config.yaml
num_hidden_layers: 8
experts_per_token: 1
routed_scale: 1.0
balance_bias: true
lr_router: 0.00177
vocab_size: 8192
optimizer: "soap_variant"
beta1: 0.95
beta2: 0.98
train_tokens: 900500000
Below are experts of layer 5 (counted from 0) of a mixture-of-experts language model. Rows are named gate (a neuron's input weights, with its number), up (a neuron's input weights, with its number), down (a neuron's output weights, with its number) and show model dimensions 0-79. Each number is 200 + 40 x the weight over its row's rms, rounded and kept within 0 to 999.
Before each expert's rows: a language model's description of what the expert responds to. This comes from a sample of Wikipedia text that the model never trained on.

# expert 6
What it handles: Digit pieces inside numbers in measurements, tables and statistics, such as 2,000 m (6,600 ft) and 1,435 mm, also million and Central.
gate0,224,231,245,184,264,116,210,115,158,219,130,247,230,223,176,197,233,215,197,257,225,194,225,209,226,159,213,168,226,229,228,192,168,215,171,279,289,297,264,226,244,154,223,200,199,185,194,223,187,152,256,214,213,162,182,200,212,213,191,187,178,234,196,170,184,204,209,290,206,231,222,173,249,215,217,147,217,203,169,280
up0,206,165,194,156,242,63,132,199,193,251,145,223,187,222,230,195,196,249,239,226,164,218,249,183,212,208,221,243,206,200,214,170,177,149,257,189,268,231,187,134,200,276,242,211,168,161,183,270,238,171,258,253,195,151,290,188,178,211,181,237,87,204,172,202,159,241,202,150,214,147,224,165,203,229,186,134,187,238,191,219
down0,204,256,196,109,204,203,165,239,173,230,253,263,210,188,197,166,195,192,185,167,237,279,192,201,201,226,209,112,284,186,186,208,175,192,170,197,194,279,185,204,277,225,144,139,125,191,188,187,205,206,180,115,233,149,186,233,193,74,217,257,59,243,270,167,251,195,213,240,165,251,184,213,119,156,262,204,201,125,185,167

# expert 20
What it handles: Equals signs and words in wiki section headings such as == Plot ==, Early life, See also, Biography, History.
gate0,253,209,235,238,227,224,226,210,153,160,216,248,150,172,232,151,152,209,187,223,202,229,179,161,200,153,207,197,210,183,182,226,197,202,296,84,149,275,204,133,198,220,267,181,185,138,203,225,186,133,174,231,154,212,126,160,204,218,197,166,183,176,229,175,185,186,180,209,203,142,101,202,189,257,144,143,154,260,208,210
up0,176,223,148,168,194,203,107,237,137,278,95,206,154,189,160,184,237,113,135,194,180,199,192,230,227,196,144,229,134,183,160,217,220,238,250,218,245,176,248,256,223,221,200,264,228,193,147,160,147,267,172,147,186,224,146,193,249,159,209,147,263,208,228,216,186,227,175,199,128,268,272,182,204,222,183,180,291,144,174,233
down0,190,172,184,163,167,157,210,169,146,201,169,188,279,217,212,295,207,204,179,194,173,212,209,128,201,238,212,164,189,208,213,208,191,106,172,225,187,249,184,92,212,185,197,258,139,122,156,235,202,266,178,207,156,269,131,181,134,225,201,230,257,201,232,174,197,199,192,229,247,230,188,249,245,231,192,281,145,165,234,214

# expert 23
What it handles: Word-internal pieces of technical biology and chemistry terms, such as gen in angiogenesis, yp in crypt, ogen in morphogenesis.
gate0,176,235,250,245,207,221,218,217,202,270,186,203,231,207,223,182,217,160,217,186,152,195,215,243,164,235,247,213,156,204,221,200,219,187,207,248,130,296,166,124,166,262,205,208,315,225,197,182,229,229,238,211,195,223,263,261,130,258,216,251,222,142,169,147,238,232,211,239,132,261,192,254,169,92,174,192,160,223,178,202
up0,241,173,212,172,165,162,190,222,108,132,240,258,202,168,166,205,164,232,140,250,214,178,167,179,229,184,243,175,168,190,174,194,203,232,232,244,318,153,244,254,328,188,184,276,190,156,232,269,145,172,223,258,191,159,144,200,222,212,244,223,243,192,213,198,176,204,260,186,225,182,137,187,261,206,174,213,142,175,257,169
down0,184,154,212,170,247,152,191,202,290,169,140,156,175,200,179,294,231,267,216,204,193,218,180,141,260,201,242,178,181,168,191,160,168,254,168,211,271,221,149,265,246,271,140,234,187,235,201,206,212,198,202,141,133,191,215,235,238,177,247,262,217,188,282,231,248,180,246,233,205,208,166,132,202,171,198,203,165,186,151,214

# expert 26
What it handles: Prepositions and event verbs in biographies and sports narration, such as went on, held on, at, during, began, started, signed.
gate8,119,198,200,154,219,180,124,120,276,214,200,272,148,120,230,266,237,129,139,210,177,167,211,195,249,126,224,176,193,250,185,210,154,229,252,255,181,269,226,150,216,146,235,204,175,149,251,204,237,215,189,173,218,225,179,144,189,193,156,159,183,182,141,191,207,247,206,237,228,216,281,198,133,196,153,162,174,181,217,178
up8,267,235,293,279,228,259,189,284,144,226,207,166,195,212,151,206,242,235,226,194,256,150,198,162,206,224,199,159,227,159,208,180,281,164,210,251,205,245,251,218,133,147,209,172,250,211,160,260,202,226,170,202,271,176,242,113,203,167,202,160,179,142,171,135,219,218,246,215,192,241,216,187,219,197,133,210,244,153,109,224
down8,207,214,226,216,156,293,206,241,160,178,182,152,213,213,106,163,189,179,183,251,157,250,156,204,206,232,241,228,184,140,178,268,202,136,269,233,170,179,165,172,140,170,154,216,227,236,203,199,187,118,229,215,212,165,299,149,224,219,137,104,160,202,172,236,267,202,160,223,204,247,280,251,220,182,157,218,243,171,181,220

# expert 7
What it handles: Words like the, its, his, their, mostly right after a preposition such as of, in or to, as in "part of the".
gate0,155,155,169,133,221,113,205,123,247,168,274,179,176,216,158,119,237,236,227,190,206,164,172,184,193,232,196,179,170,209,224,226,204,117,220,163,221,190,195,228,206,176,192,224,211,186,164,176,171,190,215,161,218,210,228,284,155,206,302,238,188,137,199,220,229,267,163,266,186,248,183,177,186,220,101,170,227,214,187,227
up0,239,168,207,188,248,177,224,213,258,256,186,222,215,227,188,137,210,163,172,268,178,181,162,206,181,201,268,192,282,202,205,189,210,208,130,247,162,195,162,233,143,267,212,211,179,210,165,157,166,195,222,181,212,122,256,297,178,251,171,290,143,214,180,220,196,256,132,250,153,219,159,232,224,149,136,243,85,134,216,185
down0,195,148,226,251,152,221,175,245,207,217,264,174,241,193,148,266,257,128,167,185,219,115,165,194,211,215,181,197,198,243,205,230,207,286,211,113,198,175,200,180,194,181,255,175,284,189,174,216,193,178,206,228,194,204,158,174,208,161,199,163,224,265,173,198,192,235,213,171,216,220,194,211,176,178,256,168,296,296,195,243

# expert 18
What it handles: The word to in infinitives and other function words inside census, demographic and climate-table text, such as to get to work, −1.3%, (AZT).
gate8,214,228,121,185,260,254,214,201,221,156,234,203,127,217,163,181,270,183,164,156,235,246,200,191,164,184,229,258,210,231,223,210,200,181,223,239,212,205,211,211,181,154,131,286,203,159,200,228,182,149,240,274,192,163,198,204,139,210,190,214,190,158,174,182,148,124,236,228,217,258,255,248,202,142,254,169,177,227,123,235
up8,161,219,220,221,267,195,204,159,148,148,181,246,214,279,197,200,221,171,159,113,204,205,225,153,123,255,208,185,184,169,164,193,231,213,219,189,228,189,155,150,217,140,110,149,218,189,173,243,219,202,197,254,209,180,237,238,200,143,252,256,210,171,164,176,262,160,291,189,209,133,97,169,166,206,172,215,198,128,216,170
down8,168,157,193,194,184,165,208,204,154,211,205,193,219,239,172,228,87,138,186,286,187,160,246,174,234,221,214,243,213,244,107,211,235,180,193,197,196,177,238,217,191,183,197,205,207,190,155,209,151,192,220,238,172,276,181,222,243,232,261,109,233,195,208,167,160,204,168,223,151,189,210,243,175,249,242,144,240,155,254,199

# expert 24
What it handles: Word starts and common nouns after the, often directions or building parts, like north, back, co(at), door(way), land, village.
gate0,153,126,181,205,226,199,285,231,275,185,210,231,203,249,216,171,255,244,177,214,192,248,243,160,146,193,235,211,157,254,185,171,150,195,262,157,195,189,229,200,229,251,141,184,195,94,267,216,263,171,166,192,191,234,208,183,169,177,265,237,220,239,259,200,213,131,157,207,218,189,204,203,174,191,201,205,159,209,170,169
up0,246,246,246,271,171,177,133,179,177,213,176,208,192,179,188,178,181,182,187,197,167,114,198,171,274,222,178,182,209,235,157,215,195,255,170,209,184,245,150,179,179,165,247,213,169,307,181,163,195,206,144,218,246,147,201,171,260,192,161,225,202,201,136,147,207,227,244,167,163,248,182,145,190,261,175,191,161,192,210,244
down0,174,172,190,164,209,228,235,235,228,224,193,155,183,191,143,209,184,214,230,262,198,237,243,174,181,215,218,223,216,140,249,292,244,243,155,192,215,245,218,235,228,139,245,181,237,224,220,176,260,237,195,260,240,189,240,194,249,231,130,139,275,200,160,117,145,150,231,216,181,161,164,208,255,207,131,249,221,188,133,285

# expert 34
What it handles: Word-final d or ed endings and color words in sports reports, such as deflected, red card, naked choke, the, 2–0 win.
gate0,208,198,215,207,244,180,159,123,252,193,182,252,146,267,203,185,223,219,203,250,196,217,242,198,174,240,208,182,237,183,257,182,174,202,252,150,253,224,275,233,146,196,235,121,233,277,253,142,138,153,214,209,211,119,275,174,305,252,198,130,196,222,158,238,249,265,223,140,211,252,244,158,243,261,176,188,190,178,174,159
up0,310,213,174,211,181,188,201,232,266,247,127,197,235,144,227,185,207,177,193,209,220,186,205,210,208,137,216,168,174,144,208,230,273,217,97,252,187,155,148,214,230,223,150,246,111,231,219,213,190,217,154,197,179,169,237,230,212,214,175,202,230,153,201,167,175,201,161,152,213,158,187,250,206,174,225,200,225,194,191,191
down0,218,162,170,225,272,203,153,178,196,243,204,197,147,189,178,212,186,236,175,179,260,311,181,229,263,199,213,211,169,220,189,238,240,138,199,218,246,211,211,201,155,240,123,205,212,220,148,212,200,222,240,264,210,220,179,126,287,115,259,251,259,162,221,158,183,166,189,165,206,214,209,202,202,240,158,155,182,266,206,235

# expert 36
What it handles: Closing quotes and brackets, LaTeX and dollar symbols, and nouns like name, term, song, story in etymology passages.
gate0,225,162,152,209,141,198,165,188,173,261,176,247,176,237,178,173,181,172,152,217,278,237,234,234,228,229,163,293,183,199,227,165,215,251,215,138,206,203,222,146,190,218,235,229,264,291,186,183,226,254,176,200,109,198,211,147,246,246,177,249,150,221,165,245,180,222,126,174,242,231,246,145,132,198,172,206,167,241,207,199
up0,200,169,230,163,128,189,190,233,192,195,190,118,195,188,245,208,170,290,268,210,159,183,178,203,261,202,251,166,165,178,169,279,209,186,243,179,137,168,293,151,149,188,185,209,172,137,218,191,198,210,204,222,189,118,166,247,168,164,257,151,214,166,227,151,195,208,187,171,138,230,205,203,201,192,178,165,155,200,238,203
down0,196,202,170,245,181,222,168,257,196,191,158,278,213,199,191,183,142,169,261,241,243,245,182,195,252,180,206,240,213,235,181,205,237,224,155,175,118,171,170,203,186,132,196,174,232,222,184,119,252,264,176,149,116,171,149,204,182,272,208,166,211,133,155,186,246,239,182,206,236,186,176,203,198,259,198,190,270,174,186,121

# expert 37
What it handles: Verbs after a subject, especially have, has, had before been, also would, made, use, will, e.g. has been, would not.
gate8,213,202,261,197,161,103,214,213,183,166,188,175,229,242,231,251,230,177,180,247,150,200,132,229,210,194,207,163,207,107,267,124,221,229,169,156,237,185,213,244,199,191,253,203,166,226,186,172,202,168,204,273,216,198,152,171,223,166,198,215,226,96,175,161,222,229,198,108,180,222,185,247,234,218,142,260,194,190,152,142
up8,220,240,249,218,173,93,231,268,311,183,192,164,144,224,175,208,158,206,202,270,174,275,124,154,188,150,174,233,233,209,300,197,221,264,191,159,258,174,193,193,177,184,270,235,167,165,226,156,205,111,201,240,212,166,162,177,198,269,188,204,274,161,255,231,218,217,242,168,209,150,247,245,259,254,148,210,131,180,255,144
down8,276,179,207,214,173,164,122,232,124,174,180,232,234,230,131,208,203,216,241,204,211,188,187,172,285,262,215,148,161,171,132,233,266,94,144,158,209,174,232,118,220,251,183,228,165,289,189,227,183,217,156,176,149,239,228,205,234,213,216,214,136,251,184,181,212,219,209,189,253,160,275,143,170,156,205,268,168,237,202,206

# expert 13
What it handles: Final pieces of proper names, mostly towns, clubs and people, e.g. Buxt-on, Card-iff, Adela-ide, Pas-ay, Sebast-ian.
gate0,196,192,268,216,218,291,195,181,209,223,171,260,158,200,211,188,199,196,333,244,168,248,234,153,213,181,197,235,255,229,109,192,179,258,251,183,207,181,209,210,204,150,205,202,202,193,247,298,244,184,168,144,218,172,215,180,213,217,189,203,205,169,210,145,199,231,291,217,196,226,167,215,212,279,196,180,200,238,145,148
up0,187,190,174,184,216,150,208,179,247,221,230,202,228,229,208,272,234,180,131,196,198,195,252,175,192,251,254,181,229,159,214,162,227,171,200,240,245,234,129,125,222,193,141,92,248,161,199,137,180,203,217,282,155,170,228,147,241,260,177,185,289,254,171,225,187,218,183,242,289,206,195,170,163,192,191,128,212,246,166,193
down0,171,253,174,202,225,171,185,275,238,197,144,161,146,194,166,226,262,174,249,196,172,169,232,237,207,116,197,169,251,203,212,169,228,130,148,223,249,170,172,231,163,215,162,215,257,267,206,237,220,216,291,271,120,213,247,173,213,248,215,188,195,228,207,140,234,193,156,167,206,224,138,208,248,158,162,146,249,236,228,181

# expert 16
What it handles: Full stops ending sentences, plus question and exclamation marks and titles like Mr, Colonel, Senator, Professor before names.
gate0,219,242,257,160,220,202,146,222,198,227,227,261,181,256,147,225,263,204,220,220,270,233,218,233,196,226,245,224,219,187,221,161,252,207,186,218,220,183,242,136,240,211,169,147,234,249,276,190,193,213,176,274,157,149,207,255,201,197,212,172,180,202,125,269,139,187,248,217,223,234,182,257,185,281,110,225,186,276,190,205
up0,172,230,264,164,238,260,176,173,198,289,189,236,204,293,150,215,219,203,179,222,212,194,177,223,161,214,227,182,209,234,259,208,199,244,101,269,205,233,220,141,289,183,232,94,287,172,264,234,201,234,200,226,171,194,183,220,195,166,216,232,189,227,122,252,177,185,241,274,172,230,205,246,216,213,137,214,192,247,204,166
down0,160,191,257,118,163,230,190,225,224,161,273,169,167,212,162,236,104,179,194,136,173,121,138,209,184,166,230,174,172,243,202,207,176,166,165,187,258,179,146,198,247,229,178,85,243,200,171,276,161,182,236,294,227,205,221,169,162,148,173,185,193,145,222,174,226,256,179,191,186,236,225,194,196,162,211,166,182,213,191,217

# expert 32
What it handles: Standalone numbers in tables, scores, dates and match reports, especially goal minutes like Appollis 26' and scores like 1-0.
gate0,228,147,156,212,201,228,192,119,191,216,216,173,131,223,204,213,272,194,258,203,171,181,252,200,193,225,265,213,131,147,149,227,150,230,154,210,245,269,179,317,149,125,231,219,221,185,209,235,249,220,176,298,155,144,257,230,216,214,180,157,205,184,253,183,184,152,189,189,173,196,136,262,169,190,226,183,169,197,195,190
up0,248,136,183,205,183,215,193,111,170,237,163,151,125,198,194,192,304,232,292,174,199,228,278,175,231,217,250,263,155,168,146,250,118,264,161,206,236,260,238,267,191,131,228,240,224,216,257,226,237,194,215,273,177,168,268,238,200,254,194,126,193,216,258,154,167,161,195,250,178,173,220,249,171,166,222,198,167,206,213,225
down0,235,216,210,190,178,199,198,248,217,236,193,191,193,197,207,229,199,276,226,205,172,232,143,175,198,194,272,174,167,164,193,200,203,118,191,208,177,183,256,186,211,241,175,227,136,168,204,224,152,161,195,204,235,180,284,236,174,216,213,195,203,232,119,172,130,235,245,149,176,110,167,148,213,89,214,204,174,199,230,222

# expert 27
What it handles: Consonant-cluster pieces such as ff, tt, ck, gh, ld inside proper names and place names, as in Halton, Swinney, Sheriffe.
gate0,255,204,182,159,127,203,184,227,223,234,263,150,181,226,185,181,219,200,179,122,275,221,154,207,218,236,169,223,191,247,286,172,179,226,226,147,255,180,120,77,157,104,178,265,184,201,207,194,158,204,145,174,174,139,128,179,122,219,255,213,144,233,184,192,175,218,227,134,150,224,216,189,276,239,188,178,253,149,238,204
up0,133,158,205,218,205,243,174,188,278,183,189,195,153,212,269,207,206,172,205,223,180,215,242,270,260,148,268,167,213,167,253,175,188,214,195,176,178,187,199,206,157,172,154,178,175,169,178,240,160,172,192,199,214,148,202,212,152,223,195,267,201,227,184,230,151,227,187,188,201,94,228,179,209,203,215,172,261,162,273,195
down0,234,210,174,232,162,203,238,204,298,198,153,191,212,195,250,129,189,208,192,221,211,141,158,285,180,224,214,185,219,181,269,193,175,149,177,208,223,228,130,261,256,297,199,219,156,247,202,225,186,192,260,175,175,204,143,182,196,221,221,197,232,248,253,234,171,203,235,155,201,231,216,178,152,159,224,181,230,167,176,209

# expert 9
What it handles: Newline tokens ending an infobox field, list item or table row, e.g. after UTC-5 (CDT), Prize (2003), a table row's final pipe.
gate0,165,250,176,196,237,264,157,194,275,195,223,200,182,226,233,243,209,242,123,258,221,245,218,207,167,211,279,146,230,190,186,185,126,165,141,222,198,198,172,173,190,210,191,238,253,251,198,254,227,221,227,215,151,186,185,125,209,231,215,207,203,211,250,214,198,177,235,181,253,213,274,98,203,252,189,145,126,208,192,253
up0,166,263,125,223,282,198,164,201,289,202,174,263,170,243,186,183,202,250,188,286,103,221,233,213,161,183,267,138,277,162,212,210,191,195,177,193,183,217,165,169,211,258,209,175,217,187,237,176,231,216,223,243,177,139,228,144,158,176,141,175,186,174,218,175,169,171,180,182,198,173,199,150,253,206,188,167,206,235,164,213
down0,246,119,248,127,180,219,194,220,256,181,146,246,160,174,130,194,160,205,219,167,178,202,158,138,216,216,212,226,234,224,236,172,189,226,190,142,211,171,165,193,229,172,205,199,213,181,230,145,162,189,216,171,227,123,259,227,230,124,200,263,204,165,196,211,265,242,226,200,205,123,212,194,195,177,265,227,270,240,195,134

# expert 17
What it handles: Plural endings on nouns, mainly -s, also -es, -ers, -ies, -ions, and whole plurals like games, systems, troops, rights.
gate0,190,225,155,207,167,175,185,211,233,204,177,190,171,156,200,227,109,222,216,241,223,144,112,193,178,198,251,215,177,240,214,265,162,226,255,151,219,121,220,113,208,199,201,164,172,232,204,155,162,106,206,246,138,249,162,155,178,251,170,286,190,208,235,215,137,249,193,119,175,193,205,241,254,160,134,178,292,193,277,237
up0,201,217,183,165,256,250,196,254,229,266,232,226,175,180,109,195,156,179,194,262,209,113,220,241,188,206,230,211,176,179,227,228,176,235,233,166,241,233,180,138,150,175,229,174,119,201,173,174,171,130,286,217,169,240,152,160,164,268,133,319,135,127,207,160,231,213,226,161,219,244,166,195,201,188,156,179,175,193,284,173
down0,198,236,205,182,173,180,216,179,152,143,240,170,176,175,201,163,248,228,229,210,207,149,282,214,167,134,180,196,200,237,190,128,141,193,222,139,225,148,155,259,201,230,208,203,165,153,228,222,240,193,212,133,149,176,196,199,228,202,175,149,159,190,242,210,251,215,222,172,219,309,198,254,254,169,201,275,272,199,172,243

# expert 3
What it handles: Conjunctions and linking words joining list items or clauses, mostly and, also or, but, with, including, and ampersands.
gate0,231,256,251,157,170,244,233,219,173,110,210,199,149,334,128,234,183,191,160,238,232,156,203,232,170,161,197,198,193,153,191,127,223,203,228,274,209,154,198,142,241,210,192,127,174,215,268,257,222,163,189,139,205,157,169,183,266,203,201,191,163,228,204,202,173,219,108,109,204,123,197,254,160,268,135,233,206,209,214,259
up0,172,242,206,212,196,207,180,213,218,125,226,188,279,227,191,175,281,173,213,209,166,193,167,212,225,174,144,247,220,124,214,170,221,92,187,232,197,160,199,146,224,131,176,132,219,237,285,210,178,115,221,146,203,162,152,167,252,224,211,229,175,169,204,183,199,205,121,175,173,118,182,186,147,240,145,238,226,151,227,226
down0,139,210,167,227,123,297,161,175,168,142,215,208,227,231,244,228,207,199,173,219,249,252,191,277,263,238,233,191,177,203,134,182,209,269,181,214,126,175,95,220,219,166,215,141,146,131,107,223,155,166,165,280,219,223,249,142,221,214,244,260,229,213,160,124,224,171,214,229,209,217,177,123,294,186,234,184,193,145,182,153

# expert 25
What it handles: Field and section labels in infoboxes, e.g. Identifiers, Genus, Succeeded by, Conservation status, release date, plus copula is/was in definitions.
gate0,152,179,188,215,150,238,144,145,248,188,241,258,239,205,209,188,133,239,216,181,135,197,171,192,193,246,208,212,186,183,151,172,209,208,192,230,231,218,223,119,191,227,230,234,161,201,199,174,188,210,215,205,158,189,129,194,211,207,194,218,226,187,218,176,225,177,200,217,129,233,200,153,148,206,206,223,222,109,205,226
up0,166,234,196,184,161,144,133,214,147,173,185,200,219,218,117,212,251,227,140,230,120,201,178,205,148,268,174,210,201,204,206,246,151,105,167,171,237,232,287,201,185,256,205,121,185,212,175,199,171,141,189,199,192,143,247,203,183,245,227,195,164,242,258,178,162,140,266,144,303,224,268,188,202,215,208,186,195,204,176,152
down0,233,213,249,275,189,160,201,279,202,221,207,234,255,241,181,249,188,205,225,205,299,156,161,232,174,291,217,221,245,231,235,174,208,252,261,227,179,243,241,196,224,245,191,199,187,225,154,251,200,241,205,156,200,215,179,139,223,265,250,198,172,262,186,198,254,251,162,262,211,142,239,163,205,159,185,199,207,156,195,254

# expert 1
What it handles: Word-final suffix pieces, mostly -ing, also -tic, -eg, -ed, ending split verbs and adjectives, e.g. shift-ing, rel-eg-ated, seat-ing.
gate8,187,173,177,141,269,194,179,193,213,120,203,192,179,228,192,203,157,264,153,218,322,198,279,232,207,193,205,143,195,217,184,140,200,169,149,195,273,131,250,161,199,216,182,199,240,218,183,176,221,187,260,161,230,245,181,255,207,151,148,156,212,165,207,279,119,216,262,188,217,298,245,254,174,147,248,133,200,267,237,231
up8,158,142,148,204,247,178,147,254,203,208,146,249,234,228,244,199,133,156,222,227,185,161,208,184,199,221,311,264,223,210,244,239,245,175,193,178,271,190,205,152,195,233,217,134,183,269,207,230,153,176,188,234,213,198,268,173,175,147,204,123,210,237,229,185,213,145,255,152,204,163,238,168,256,158,242,131,171,157,211,244
down8,226,188,186,202,207,259,152,306,143,259,193,232,164,214,198,96,166,174,181,213,206,204,251,212,128,244,183,256,239,243,223,164,282,182,164,182,190,201,120,195,207,171,185,141,233,229,151,263,202,184,233,183,202,159,201,213,222,214,230,115,209,306,257,258,161,180,228,215,248,240,173,178,266,211,285,188,242,174,180,213

# expert 19
What it handles: Prepositions after a noun, mostly in, of, by, from, into, as in "a moth in the family" or "signature of".
gate0,249,178,153,175,183,198,214,149,191,207,224,251,230,152,236,208,228,184,169,136,249,173,212,224,197,217,179,149,208,188,262,155,210,195,231,231,214,143,190,140,183,217,228,159,246,247,135,206,170,207,233,203,170,189,288,216,212,263,222,210,185,179,175,287,240,189,228,162,252,185,213,204,245,190,215,237,281,213,254,211
up0,180,114,204,220,190,283,229,216,225,173,273,179,234,207,140,178,201,166,243,176,183,240,299,186,204,204,187,193,186,142,246,173,181,159,148,185,216,159,202,169,231,230,207,194,172,210,273,196,182,107,192,165,258,141,116,217,157,158,194,210,195,199,152,237,235,202,238,259,288,205,173,180,192,265,144,155,124,245,227,191
down0,183,193,209,198,195,246,183,187,113,238,236,183,196,231,187,200,195,189,260,145,168,232,184,194,233,192,214,187,230,159,144,175,147,216,105,178,146,201,226,249,223,181,192,172,240,132,237,175,212,234,180,223,153,269,170,206,234,180,218,168,178,193,220,202,287,169,147,154,193,282,178,163,141,203,194,155,235,109,217,258